Experts of a small language model.
Training: a variant of Muon for the experts, 4298 steps.
Below are experts of layer 4 (counted from 0) of a mixture-of-experts language model. Rows are named router (the router's row for the expert), down (a neuron's output weights, with its number) and show model dimensions 0-63. Each number is 500 + 40 x the weight over its row's rms, rounded and kept within 0 to 999. Numbers have three digits each.
After each expert's rows: "raises" lists some tokens whose logits its average output raises strongly, later layers aside. This comes from a sample of Wikipedia text that the model never trained on.

# expert 4
router:497492505519485490551488483536444515522494493501478493443489543522483519469495519507511511454518575538604522574476500459494510467437481421450432499488471446432538550493489448507496442486520519
down0:571405579510502486526544520515535495520499510421506545517553491524532456512398488482537539509420490502508492410498584515480519448583484530491513485496571474535426552429466488562489420466543485
down1:530544457480569544488555502526514472485493551445529588533487563482527522513492517543499504490524448530458454501423529503559564498492461447511523489505461436528502536524480519467518452476529508
down2:539496476502468444512482509498520463495514460486537499500437552471511511473489433495539496513492508577505546442479546504498470447524449433483494528501487570464472497485526523539518541481493464
down3:522515527500552402520570528503512483435524546426443459489527473469436425496435434510466519527441496566530559468511435542533502446472521549507493444490543543471517518569449508467465500403530500
down4:484506496454471489459500507514534508586457501440540491572427552555471563538490515498491548469449486475495451501494546497557482504461478532573460524558513444451568480529542506516490436464563482
down5:439467492530483448484491465441520474477415484538485487525468439548501522518477514478483472478481489496493548495435453569499448465526500503510509452548480481554507474548493486442526606516541458
down6:536511603494415501588525548565419455508530432600504511427495518523514475482491469477453455449498525522514492510504527525475546463488434490532503534535543512518503491520622480505499481520485530
down7:490508558495549494523469526421528484454557436525516539475468455454542532480433499503494499492517442534545523521594553451497518506486417456494566460484523517545430534498507501457524504484500532
down8:561485517556500498484547478482527441455449471510479443519508488509500526572526483503434514428478553480503522515452511534496478479453505506581470407516530448508466482511514506523547505528600578
down9:565467520502469561559500455507497544466458509445504479550499469497490513476439607554543563493517487488501491486524538486482504439473508520476500500513516494450510519587512592559415552528470547
down10:449497530595499475475515543486521570504496570509452522449511450495500500526508511529520519549471521568494546384500544510493473483458491544508542462509495523525497467567506478422525528525488514
down11:538480551501533530455475516442513515534581456541436506454516464520514562563526476596379424505496576442517530501444429535511505457461499605496523502465489472512494507466453504466433540513486510
down12:535514552482463530540437543518442475526444422517465458500486418476560460593552504492594520435444503466520550578539538531598484504493526482515515441490497484490498548508483491538523539512556439
down13:533440461489531471531523487536509539507472497469502548539529531462496432491518503466489460525464494511505460525498557577522513476517472474583528566496451526508488511435500444511524528528512454
down14:470487479478506397553531495494509467424552548480530491515508528448447497540497485531528519544496490487531551531544508542477393507432520538524536549498490454433490506461516556531438531561500459
down15:431520493525481491500516485453514442477518535473505409531424513492390477454515472535522530462549462508501547489538474499458518583468489429543413454602567389507456607518541487524461459503501445
down16:463490554518476476507430463479525487453503445500470602571497464485469516527518426499509442450474468537475503502629554437472466406509500437551472558506444591522511443462491556495530483489416512
down17:503507439500511515488446535551591445468565502527466517502466490462523502462562469527501483515559593453459602423462499505611574500529507525503616536534518492494518523509446456494516556515517528
down18:496531495482492488492548496538508516485522416499519503460482515503532519528479514514557527571505473502543559489483530559529518567540535494511517472445502479595549451505513494487402458519583562
down19:580446468535569524563434487479538542468477441503525403488484510532506553492578535447488545489496577454439527496520449518475531486436484485510512424524463452511542467477550524521482408541450488
down20:506518546530501529503516571534483481573488523400578480520506467442520510486517521417499447507441536532525541462431519529543532451495486488529503509496488576526504489543551492502567491402549471
down21:461545534451516553503515512543567447491508547525455495471532441457416500580512489512462485561477544527491543436506517538520574530495467544503495492441503530465496566465544549506472548516529522
down22:473476495473527518544530503474497419523458475502510454473534504567491501567493552464483466476459479490465511541476504492519488529483448489461472517480492484477526517566470500445500467450549458
down23:514482550526533479459466471461526508463498550467488460498496527465487492544496558514533531499533470553521485484517533480441514469451490467457492488546527557493519477457521479570531532529516505
down24:470544513484502478475438533399459522549533521495465559493462535515474518500555501547490477407496503499479508516473561571470467534461514457516509523524423510499558585494535510508495503491537512
down25:492513525436520565543512523523443455480451537470468477516514459512580443434534482555501494465494448489505462525428513442536519498466545445507517558485515443460474506515472495494480451498493524
down26:473536463513601497448540439582453548522449521496448518522499503492560536569456457547492550496542467490549588540556531562538493507444436492481523546518560509406506521576488581579462551545504548
down27:500578528440430497485506515501513451473518484421501445454541487503567509463548462451514524535482495517497537564522544547511439477449529543511485501485540457549530507497476469484526510548505465
down28:452476523526496483493459524509418476498553511519456505446469503574435476498535526585508469446452421489494471450543530490514432580492469502510481559468522533467477490465432443523536555495470472
down29:541521458517435522522494529459473460535556496535507541455549488454453559468539524500528464467502525473481501468529469554444486511574451419505525557423545495558530509462444535515556441503367512
down30:509463444489496421444514513489529550489518397493529449480474524522502429484481518501486394604431545462536531521496526526563456505494541523447547423478507466499497506430460523518490573485451452
down31:490576545474538496532496541529579543520411475450509491470399505503450572508506441457488432481522439498491504529497524527520540493428482485562453501562556510533434509466492530474498478536459536
raises: "\n", " of", ",", " (", " and", " in"

# expert 0
router:539491470456441507528467488523463449540459511493472572506516499567530420494528460512489473484520460483413535518427589455564556578470590522539476559479460467526419509548440460500507484517530426
down0:507528503532563469485549483500544472535543524505535475507452506524462508424472498463450454546430473596512509483567564498512485545419479507548455595499442469579518501513520577442465544510512452
down1:507529513583526495626527498481476523484524522449470494428478533464499544455546460519495532438465520537557448524521540434439539470548429503518573466513546499510440486436608522526447544506534473
down2:515553536567500503530513470445468539498518517550466450512499493440575506470432516510471470522457476500538525504417556498478464472583561485474487542527537485412476434519536423576494500462525487
down3:491515495446547506464493499452486437439519505544515490503473470435513510478462546461492460527504539488540473529533518597528518489568471472587589467513478489501496526409495448481461535529551477
down4:510539459505515489436495413461539497530479573522447514486525457559518438551545513526505534520580487480471492530492520461508580459522570510571420500424440463466537524533494560528532468470508397
down5:485550426456535505447563584483541540409532417567466537504498472553556553470524507528525524501564521448510473541564477569543622505504563391455519559475539532455501445544513457412487439504526453
down6:466502480602477473511487439512507471498426461547460453611496470442533511511565525485549564476516480563530522499546472558497395424522510561555494469455560477430548501510546524507466583474457508
down7:439476528464510549582505518505506561457491450501526503547533543537497457538429523529581461505506495544411513469526567520500536467486541467463398445491505522546461465508566502500544494487466563
down8:493477501413485496507449597453511491516464517427543531497463457508527460488523439447463541497568481551461483439484472563510547469563509523510514487509442515511464539473445460512481542532511477
down9:519559516662564503500544557512451497570462530531563486565568493553490559493401545434479512420539494472539501495544465568503509466512492530547543469523517483487523488513508504553483470555513553
down10:505486529454477599441551547507530451612460500431521491499513445484493464594547505506512512459462489557512523474472518532426422474438520547486484547468489480530477551547489529479445545499528494
down11:470503510466523475475502519525455496494488531504451540508530533479480523576514476559477508480480466434483500536411565542532565474536510529488556491446560511474509574500483491460455480420440492
down12:487436472503508442590547468455493423525505474496491474497425612487460495507441476395479487545520473429529548467455530554483479484492534498540504499534518541556501471439485490542547460499552486
down13:483581496443524415432519482502553546530470527486508498566581501494566492516608492525468471529466570486585455540441502539412495526485557534554418509513490410497488578467559515486583498490482544
down14:524552531487510519519543509476498538513551493442584536461452547446491464461460530535507483480454521460554545471516514494525515501504445543460514460434568497469464493481491519562455499535476488
down15:493427534488471485532491449557478506505523495452490479600596472489454438533515490458414475521528532488522431393539435534411435527539509473504495528502473448438573526504547489428441445560542513
down16:458511502498569493432471497567467484479446525473513499482519488499490486504492540578424441518543542457467485542403539444472497488464525523506533579523431501473517524557486489420505531517569535
down17:461587534547526516545510465458505527516552538475502474496504510507475475540481502507478517500553514565485455551469493423512440467511490464451502509522587459520456534476489512477496470473507491
down18:549498517466505443498550502489509497610496527539431515603524516434478454565527445449539454543546534534440441530440569458541526550451557519497539553499540548558486491530520467448527435425523497
down19:489499489479511501522502446457486530464533468510453503525411514508592477466510522508458565567484524551519514505427412456582548497477535522507482482502474545544474468413471520463449423495534520
down20:445485528494494480446472397492513455419497513515540489528490461446486463550541540427565403508500555485493455489498549483473460535407473489554513516534435514504549482475476526469497501497545524
down21:524505527497514480526510485554557560578499510529455472421501510492502461440478514461508461552432476487470516493470496517519500544416458516520512528488462519567519532507459436462487536536499492
down22:490453441508481508487468589555497497488484574467472453501507501539440516531474414468493494560516528487499464521463578522506537559531477500529442558417488479618500559492534417512516509504478535
down23:453501557486471460527493498537541524462503559434481468552484471501455514488591585524537476464557498483449488443529493484489544556538497484455515566477480490472512541497488468501560494447549453
down24:515525421461528463575476493525535424530500545489512522523515530539524546443503510552514474531557533549542469447447514491484493531467578508491503490539546469479483481486479496476485582559505548
down25:484499429519539527466503469507391548516477474585532443413446542604444525517506484520516500544444443483481505526517469514532497549451494450488495483497510470393404501445469577461562525559507552
down26:508486522523513516530458449472438486537485497501599478575491535494452539525454492573504528427433500538504498509553460492508499459491555487475537565509476523543478490463422484487461576436442419
down27:510533465524529505543484485488594376500550528509553461457493527508473493538470482529470552599501457523501551464440507518547500452519503448453571464537476486499581505491540540503515477513517504
down28:509487513528457495423467523511524477458455489495540525467483548474434514468510528497392544540488510467527450554525490498534508474434532538458454546462494552499440608510500550543552510482585575
down29:482506412493505506478521528503547625478435548482523494455503548482523518520465532493466473493459516406479481502502523497484527560524523438479456516471501523519540477514562567556522532538500540
down30:401509532504553576457489392539489449510465522550472453522440526496460509447538509461545499513517530413508503525565540533561563503506489533541511477496447532520591530543526435500474526508470545
down31:517520560567530441471512483461590487519498526555571510491430549462463592487427520494489475486534538545579522459513420522487461459473506498470511539525420487485487552561558498494512558528428515
raises: "\n", " |", ".", " in", ",", ")"

# expert 15
router:466461532515456470556500485553538530482549472445540452403484473569545534466567520464444528451527469528489536447463496511444492505456558538441525505481525503502563499501441475527486419496488542
down0:507512554535515501455496496514503550486485512498500523522472512503516563493542532554499554478553453486455480492452504491504468525469513505489485498476474479446553475515490509510549501437567560
down1:484556486491471495515576521519441497501448531491559494552566490454508491521479460414525492504535456515488475534469457557499545450580501451509602479525488474446514475543523510455512564512510529
down2:502498490558514498476469533499515524477522496524495570520556478509574466543410542513495494464484524455563468409583480498483497496461498488501479572581485558525531529499540441492466468507532522
down3:537572550496452590483551453524497504485493504552538519573562492438477517615499419476473492578503459547466515571451487503532499422463512498529487509530451542478459528470457493500430477553491478
down4:507546523512504473521476508480527564515521580543533506504471464503476525492519484564519544422515517534529438467554499510487513639518486461439475484531539479513515499565540489582368531482450437
down5:452532429520497463496463440556449499528483484515502565546548506538501479463526495506481397511433504544527495465480527486501497541489505520541509527461471484560491499536548460508455565507489451
down6:485438451570486519470509576537542502525580454532537491423456529458507459474488540477542424500490552511530497537483532522464518491494467449483500408540515476533511520502544530503505467451529502
down7:491461487491471468567493505499457514521454521535528442487489490526547536511479456487570532561495471527518472540554526483496516510525455561505478548439586549508453546497529458529517544523434413
down8:429474526499461542445540487476432531443514510479515487466495473549542529473538520488479487469537492577451529553499423514516438499463533461511444575502560558475542519486527506417486498531557534
down9:494498505521475528536477524447508471517550535523454505472507525496562468462560481537466481539442491452493477531530495444507536494463458486496536514510516427622561465480482422478438473486574480
down10:460517559506514449498504481485426441484487548496501516456480459559472477530582566531470481485508459498540509470532528482485511530581564545477502475517463433494482536432459500532438474490555551
down11:504498527540527515444518546558484444543533439424470488508480454504527523525543462464459395492476462413578476501528478560472511484514486500537513498570502415550457439551458498500479482447526456
down12:504455496463443523472542453516555552560452548489547409508470439558456441589515414487577521457542479516501490534473563496570444451588516497533484462498498486502577494487506552534509463471615574
down13:476458598434527469489552509510461509496476535464491449468546461522450451437551496417425475558529483473515489431464489499537521533493456477440515420513520506538605475457571473539491501489462557
down14:467499501469486489474558536498473476477518541517392510548484541592424506510527522479474538500515529514499430501524447552485496521549571478489484510532435537540460509480540479446457443535556527
down15:439519502498496508510453467451483494507525454526580484512478495491550481495525476555513511443431513495516511487558555449533508517471568519498505480601585512522518507518524539462516477516540389
down16:590569448488525509536436514499475430531418462463544492484522432520476516459465458475495464486492450515508549485495495456538534503531537490516488503510541501493455544461460576519501463453475519
down17:469515463476538478469526409470481453481506494569576469396472498510468371512502487506493531509529493469466526445451528508516487477465501515441491515471507487470482457431476547504486506481457477
down18:438478556430514488535529538523476494476574613562510446495455535538527557545416488512472561374500584541565563499481554482533530511442639566472495452488521479508538481472528460621491528391465515
down19:535488480546492541567446537513482461482510452456486540519508512546448444507552499480504490541497486515406433514471537490529525500433531471533486538446500526452518532475446504513529534552493517
down20:497527494487463505524476468442533497521551523433476455459508544483517461537503467515390514576473513471470464481478511508461475521511507502509464520500521549474459446524525473576490501496529470
down21:579497474428463556478449464529393553558491519472462484467517548419502520503542552517541500519552506521431499439491496434512480503513433565558551461584484573495496554440584500439456524614459505
down22:453516550452542508519449515551509466485543497485495496488527500559421489485543514449469494504511471505470518515485517518432524474466427463531490466485477526466585515537503595480521528543447581
down23:584551491518507552529469496567471456451463480521528464516498527541512488488495447505421469477481513570454492478537540548518476443515466461542537518486486468540553486554513496397482491464513509
down24:502531454489516520589541437501507465502543526517475480557489486521514511456513548493453442510478471517508520474484480508473489450463477457506410595532461546503515473552458483500483490553568537
down25:520510483511537485438455538539438461504513546455459494451514459543453541417501539558511530469525537483505531542561494392494553499511485451497491481545466477478513561536456536418476452504542535
down26:510492541494509451442455502537473607530512482472528455515464413512495578506513486503512398506479475493528482501526518534473485559505543559470514461542536519448509435502531527454462506542460397
down27:507477445475463435512529529543494473516536548497506468506527511495496529440574443542469422472508490533446396469531502458457421477532493467499452444512540498538465500477593482513468514504470490
down28:514471526501521494466473531501531447489559507505576521483546558526491468556457529502483487554535511463456498475525527538559508464491508535464530575461513457475520440479572434548528498456483473
down29:495486530501524511486437521512582560566575511434451436481478416541529468467423440461528493543526489543513481534530508471502495496537491511490472581520488471471432486509451474489513547542509441
down30:510538472550483630453482540492472466477464463517521518486439501513590479488437490506494416525468531465490394450536460600522531426483512459495494482526525525500487469474473470547519490558493446
down31:498514469502467519475489551465511517528442489501452519452523534494586509495542455511519508511510489514491456540485445492488552497519516464485488488546472490500443521498499427512520531484504537
raises: " in", " In", " (", ",", " C", " "

# expert 8
router:421478608581475509410572525484505516482503484416505493514512493464548542547461467428475496475455534432407485542482530529498546516500490469537479527577491566518502488582544550483495546525465561
down0:568573488584490498473503504508515417551495473484465518591429516422465503458498505437421498584485521432492519475556489480545487492489506490454529478560544462496524526465583495532511474542567557
down1:547523485510536427462550495512436467529499534453429518583534554440533513487489461532527482414524512494424516503474421533528475489471494516481491576576529479545480522516503496486463530506553452
down2:454484609461525491496551557549471490476494492519491455511477554536554504493501485474560570474500492467506510532495530465451481528513467455532476558448470493469523523549478542406483529454488547
down3:513465497551469504478430493484459503485510577521507512494523488553489449487511499535471459521531477516526534521451503467515495543486490456516476459417550430453530466496500511475545556490491532
down4:510503544589554486483601541495479437553519512548481490531583552512525451522521499543480521526478527464483491504500465465526431520535472538443526522481509499472502465487527456477562507489502429
down5:509469548482462431491572523547499515522502446491515457444495405459469479462397445616532517495586549589522493400461437533445507477447528479467448513500514525541445483503544460537469497522498546
down6:505518477451481555489560407536501533462481592454485526475476511544475610533508498513509439514454525500446496499508473518523532535539515514529471516554521557509501499488453520437496464483461492
down7:525462574510540474539562539500519472573524509479460522499535506421509521502472527405490412527533474473429526481501591523508468535480502528565594488515472522511466522532547434560570531495473389
down8:467503439521498481472529553417479497555447471474485515577514453507493390527453441446550504430514464484452554525500506508488526484464497485459483514485502457518452506548547522456502468461413553
down9:554500549441462547498498479453513464526484545496456472588405500447474472446599475490549563471505507467500520486465497502446478499495458509483477473497535449460489530527464502509474529433478466
down10:451522513528498538475537542417489467475437425502518391590556526458472589509503535500547478581426507489507526449539546539444474533425421455471507518536519480485497465411473508486489529477520452
down11:460509462501467536457507520533530496541509561498424471472585462466532485516530572485475514509608503536535486477460498473493474476515437446495488483491484482489531494537469485489494473526446505
down12:477425525530517474519391521473433436543579514569527475482540492498594518464521501593516396534418524478554508480512462565504449537461459531513559469482484490417468514575494545527493499471485512
down13:536605534484476471438467535530559473571473425466559477484476589471514482515520541560554513499533542486575514519591463496583507483513552462539512465516485516535428526460547501488457539494509469
down14:492463498508525491531506527479421529493437461485560475501488535570543452492489416506553529416426468595477486497484500468476529537451510517485440534477480513510449470468568540522458476463470516
down15:520561450447539509483518457550427547426493523480575518531545526504466548529501471490466485476506484508501500543532497405523522509465570445456559496513465461490481490520492557514490576470528570
down16:486439499457515471451517517519497562507495512466489459461468592476524410499459451524459458569518517454491549458497554452525460490496434517604537566509519486434468475445419472529460556482477553
down17:486492539475491453484467535500517536507588526467480490519457542496545577516515536516477526517492427506497552497545471467571545498378587426476492474493501474484517513519430621566461540543533490
down18:507503443486493494483521522484519378481496535515496502465494476502440464519412418404500449545536499447493513595532479504535535529482474506519505563571509486497486446592513481517514519447591469
down19:505590471523502496479518508540573549547504511479557580483478460454534478583457465496496557530519427549482498635492558482429514505529557451492467517502491463485512466515498511546520491522485472
down20:495524534559526524514492506438466474535512500405520492458503499529457520492484512498515561475567469583508470489456479499463460514530470498471487453482484560462482436479550497480588440478462512
down21:419534513442436508403514517499473461495525537508502505470546403437482429564514493499484571477481486540511523507453507483470549503460520518480513566570504514471436534538445468458480481560479503
down22:478473447534399493443485500489529555465446539518537482534475531485549521504558445480596463516396581565568534488521455453538494441534507544484499460504431455554479477510470448500459505484433487
down23:464584499574507544481483542538500468474546501508531496517476421452583488556494535508570450441560491502454456486537511505486467399501475431524494566483492538514540498478484507531463517513522465
down24:524533455530520454522483520485615544485584466487429508500514462553520507562570503467532521545539501582514533509475430534498491435518503477493521442500552479525477478487439502468442477550511479
down25:519563535476506480524528494507416464464531502483469520505408490450511546583630432523411512497544467482488481561546569529518575451521472495499398410513487441535484547467491494534547463429492507
down26:490490514504556497481435462541503449498544577478462444540456478480523513582486526479487534519531518568510475470448546563587500519551524514436551442483533537516440578457489564533482457516492502
down27:451467466465460518512566467453421488527448535454526515521421520538470532457500555477508425442542486528509565455516427562515562554475554491542426532517528508444550494497507405510483542474517526
down28:440553532496472531461459538504530527407541439486480504503472497430511452422500460497505498496434465513467482548532509503511497443577565500508557458451542496488460482560520564530575503470523535
down29:497512453530453501504554508440498463470511552444496446494525525536495478469506508491516481514544471475462507467523587476487479521563549572448460497506434484500529576498494507497501540411457505
down30:455521538486532548479506544441494432528489514542519458622461449487488531505539593450426448443567517485495478488539462505544562499473483456407495515538504457482500594479435539460517519533558516
down31:608528514511445516511525612508448472510539458530481460482436485476454482495565481450522563559509446553507485464484447446557562555419423470486472487507485536501460513450549483548513469544615476
raises: "S", "A", "E", "s", "D", "C"

# expert 7
router:477543462450464502483581553487542478421457534482460484475526489474530511511569463516445550546551521437407533541436582498478514470495441537524478520497448509523550489451474563433488553488506577
down0:507549531476523506504480472503572468513513524495568516546501525491580489472467534490489512495524492543489536500466527513459463503438514476453495511520501520524451500517484412572474529512445517
down1:576526509461507440550475561501531500492480420488499449380648459532481505434481540470532543541470492542534527594544480533527555443498520497506500441439448507486545474546489536481486516508573497
down2:485557619540463521492580430502552551546445563504554521451496574485553458450566554513550445495530509537542523562573496493498503492416490523486505452443508483483513439561416504422486481491403474
down3:518477518507521470451513467454426526485553528513583483508542477510498550551462479511557482552537489470463491559480496491479543456476467548501534515465446463497506489498479468419522430572441535
down4:520555543462506486461545451509492498455559503527453413430560462478491458528477494528519482507507470546489455480481498574432442502508502543543479489562498474477508466461539506484425478536495487
down5:463466502438496449472483573511524548576484566506502571509500570433525456577473516515505520423529495509533558525500508480489456489459464492540449469528528456446490506501476627531508527487532477
down6:535537500519511495432446541538517540545504537487508468570505604479511516569514469554515531457463492502441467553510451429507448494579478498550535507483527478542611585449489471524516544503495428
down7:455445519454501519459513489520535504473524519507492530463571530522521489500517465450493430560403470485483479513468507484413557512507523512496534576597471547516528444532441447492458494501468438
down8:513595420403499566508502445496494459574558548490481570454467587503562520531504536512396417522495505548552474487512489486459531418448429503524456457511443489494523518503484520515574447498492558
down9:486529467562539541439521496457513478506436490495498529530492527484519491569436379424505485528397502531480535531533510488487451406495545537525540507552547542609488522548485490473517518512464535
down10:407523459498493525489490480467474550487541532501441444506446508514452441516487550501474483385513511458491466482482476519580528484529418491472488476543490504495422475554549527483526554494425545
down11:545487527475532437461473473472518476515537485504519523507421509531503535496496500547478553473442499434530538556532415508423504528497520570519543527528505524495542500469557345523568506571482509
down12:442464489540462472474525556481491434512469513486510459504566496518524548618440490531544535458504507559458510444478503493555453507597512479494492530424547503517570507417513505503554507446521505
down13:485563567475526456435391488512447486489455473535547481503479470576488509482501471575504479543495508471506494521569526597500496615562520574425453514460553500458407555482511552475510499547521482
down14:521494469519466462467564444465500516491538577520527542443480529458546559560543521506526489397536537577607509470409557500523533523436535464520488512416517521552467501515533493473464505512512507
down15:447526524459469461495489555542566544499471424550503501540517501489481468487503422486537481523542536488516495544518579495539466502541473510499497483439477481457522504442494500503491495484493586
down16:462522550532548461540536564460526506486417571470541483514489455518469525542562450522586548451479532588520533538478515427511539498493526554463505494583512489526535446477465482492564500604444527
down17:447540584449502503474525512499515490535494483475469492535441518459397480521500531472511554507441525471430457496503524477496516500552392508451510444538473519446504478547480458504550555489487547
down18:463411527542463500452528527477508498532573503570507525590517503511453450537520556456457543524466531451508472520498467455475468465417544484483476430416487547552503450488568559454488452519465489
down19:545446485488511515488504577479572493529506504543472447419567428521517494470451487473559515511518550520467529515572501498492529532509529482462451506543598492456448521517487545462497588501495519
down20:539591461482501521498529521490414516471491488513561484476507490485500547525557492449439600491466521449514427465478588447437540515532441447545566535514490473485491531505531491470511477519537520
down21:471543469562536438477540480567489518465423486557415515503437511464488530568538469510493448475534440476504530547478470489451496379604573544486556477474539541486435539571548471493494457440486484
down22:425518545437517450541499528538497485504553504515532508439494468502472555385478547439500464455497535500482479559477411500511461454451514436460549482487525563511511486511527488410514545517521492
down23:434518476477458513499509459448525482494518538384499491482493523492451497587457539454485444534506565484483523535482521440494506410484556504480492500530492529473496627517438488486480496521460528
down24:490501482493519514507540556505546523510489479455473491505493406498460539457474509495544533466511525424544510496514444419476487489464471577491489469501538509549444479550434474479509524481554489
down25:516496569466422546496511535460463528500482553561491516499531475498462481474528491505477529493510423452482502562502521469461474433467562542436549580478510486446457524506485513502539466470534533
down26:531520455570516516539503541523520548465520523495494499520517460499515508473536532532455452494562487523498448538553472491424433499493533510532470430541502496506441426445501516514553485506496559
down27:479502514534524440556422515478539582536455476507460542548463487438481537431483543527423477489467496493578464496493512443527570534478537542540551529465460519468503545480478517526457478514509514
down28:471568515490402465523447539487432518497520491475499568517511501520481484514486509550495453563362503550531522459484534482491545563570518495457546486473564511490537472556498551548470524467483477
down29:483583526402489480497559516534469586484499491509525462501479484473512580538460477583514535528438518596584497511583469491554531465493549490558498560536478520516500478468384523520470485499419486
down30:439558534531513456494504460510467536525479424553612453441529440453395511499494407549528467461574515493540446475455524474473460611521446509574458440433466512544541431550498564511438507454491427
down31:553534504476520422506512455484471525456591545571460569419554508421507442452472438561489515450531493478506449456542432524515498498481484498469550536426478512496579498449467501523556544551539495
raises: "-", "In", "\n", "===", "==", "The"

# expert 3
router:449516504467508467510428507532529470437541539466474468487521523574464481456473518483497526516531476449480429454497451457484503470539478439542499511548418421472536486537459463508469426571573441
down0:436581527480507553463550486469479565443531464509486533460488546473547468489410571507458504549538512466511541505452440533627478556529469537480569534492492496473504510529500414456536542480588428
down1:534524491516550525585507433464524544518554452597473495520463532538518492409402537470430452527432483435532502456448416489485500489496539478503475505519506488509586620407530552564521478459552496
down2:504494547446521502444557473519526498524499510426537533599498500479465478514446488538471541455466535457516576477516513473520581486532509586479529506447524428490518544545550553557451512538513469
down3:537405496493482454493504503506484556531498485538482526536451581507472529491493518465538512474510560486427503481450478517418441463576465467543493476470437509454627502550472506573548570533503526
down4:434510547478466521607537513514555517534467532527471473539500456518519501426446527527492475526605566384453472498526523471455494494501517470507472491490409486499493481476535479560507451549443509
down5:526512449519512430442559531480501540457506506514431508522457551521450486519491478515506497429467549542567471563421514535482490491494541431570523430479482473510482511501438529510439540489540489
down6:497488509479481500532539525543469492548512552435441531523507456536522477483515407523500509503485444476505484465487511516559499467496459508523429472497468482550445521548522548474508575446461446
down7:551416554529527478513539475560505423483570554550373530539469475508490449472452525467465419507556484442509512484462528502575521522465530516429536466525480504505473443564518536497541523480559502
down8:454518402514524468505500479476419481514505493493511540447510444470435486477504593495558462491519511444469530523515489544542506591479420515488506536549572493517511439521518552452481498569440492
down9:548534501518524503484482471437442509511490515526539538453509549506530479501519523532484476529402439507528524513542461505513527528445505497490513475502401536498467523484461463441417498520521470
down10:467504457507492468502489534537483500493529506588534515477503584507475533525479455431521411465541527485532573520494545509481497470543532479530448507535494414507481507525566558611454474494529530
down11:455532437503466454486555431485518488464495485527544524566535523494540466497492480514484524590537542516531489521465538485411424443488477424488526450587595506449453501427470501520491440528386539
down12:491456493465489419518495567540477528474473535457566488564447467530505535556492519530576538541539500471511486517420504472576546402479544547523472432476551484525476468587555471544534491438497477
down13:486508487509480457516535473494520525538488499505474430499519500604477509559523536473488489469516480498485497520539578514500576435497512486553476482523491488459491444491515461556502501464522539
down14:541494513538506543485488513456508459520520492448443493413519477437491458521558475442556427434570450541465487544514487401557509556488454473491510487518523528457470551480548528468467510547506486
down15:565527523443515449469515476499512436520494469427552408439443480547483505511473443530512536531520418491492521463497487443520452444477510533434491467485478515541510518499461444524494405514525521
down16:466436503529443489527517488468438489495554467507485509530504439492520483530489484444476550498605492473523473528471542579470493499410433537526485487490534553494447522539479510454506415538578517
down17:495484556483524494500435507557383468428480493446421517532493491512514478523490462460560498498587489532559452469501482407507496551452458535565501569582573457485495505454514515437519404545499466
down18:427507493496507476469451508511513495513552452495533578518482523466515541514506494583516515525488477528551477426542516463577405532534420493476523539568491524472568522537501512478445512469539416
down19:506477492513458488506532526534509428536431513492461485497517468494465519459489546443471517509427513534501540492474416502531571508445510593445467503499544565529545526518489530466529509451506540
down20:529533500506512520478560486553444519567534438484474480506495515447611498506496514504518500514508483489423529554379500521544507452463444526449483525490534516506461473552548453448505498525517477
down21:463483458486529484513532527471516523552486473488504517486530441536609475519489482565453464456490507530498481588465563582521515481446516473491502471461507470480489520479491513499494495501445482
down22:476525541516530479545533455498454512491501437514458492381521554483495488547537452508529493507553562424494536537536514597509509513455477479514573558454526460508519470503488489514459482394473575
down23:497446486350478530459515481506501451512478451550464507507483455444430562498474490496534491461495498476461556470489490492536538522408534533488408570469387480584533477473535538454530493508486490
down24:441455511462506534409577496465514579398557489498543488493394461536441499568588436549527465479572506487465500593505538570467491511478471533399509491460510517488468509488454446511477514575546589
down25:496522560526414503585472430477491501497425495443480469550493484511500545514465500456529486497529517541511444487473445502529549486496523508484477492449517523578507484543442549556514493447434477
down26:584593445410608545545520516517522486440424446574538488477486511514504456480505488462552531474506507483581494498461461519483479482555471504545556513380571498488562466434464550509524497487425503
down27:440466593485503406502505486485550452520458506536484519464424509440533488461474477566554536488500509502555502594532495457521548458498501497506471515477464456519526471519451487497473515483537530
down28:485499474502542537517505442501451499513529394514600540534469498502440492543539502502548524461371457579540491426502431488490568549435570498521506451478573480491535515491517555506486496571494528
down29:534451521506508517533521533458538569464542491423524525480480543477480468599525497486463500467534473593516474496556491493488536453415529546536542516469547456517548538583546530479484491470429534
down30:466496487468523566539504495505498492494576459519418486497512505502475446509477491486475476460490466500517529504497515486424518527480563469504515451527463517561471547498452490510483565574473481
down31:498527532439488541398496508528521507507484486492524435485480509493469516512495478465561472493552516545491494543494445437539444438511461533477473493430502499462484467578559566519456507443504580
raises: " ", " 1", "\n", " 3", " 2"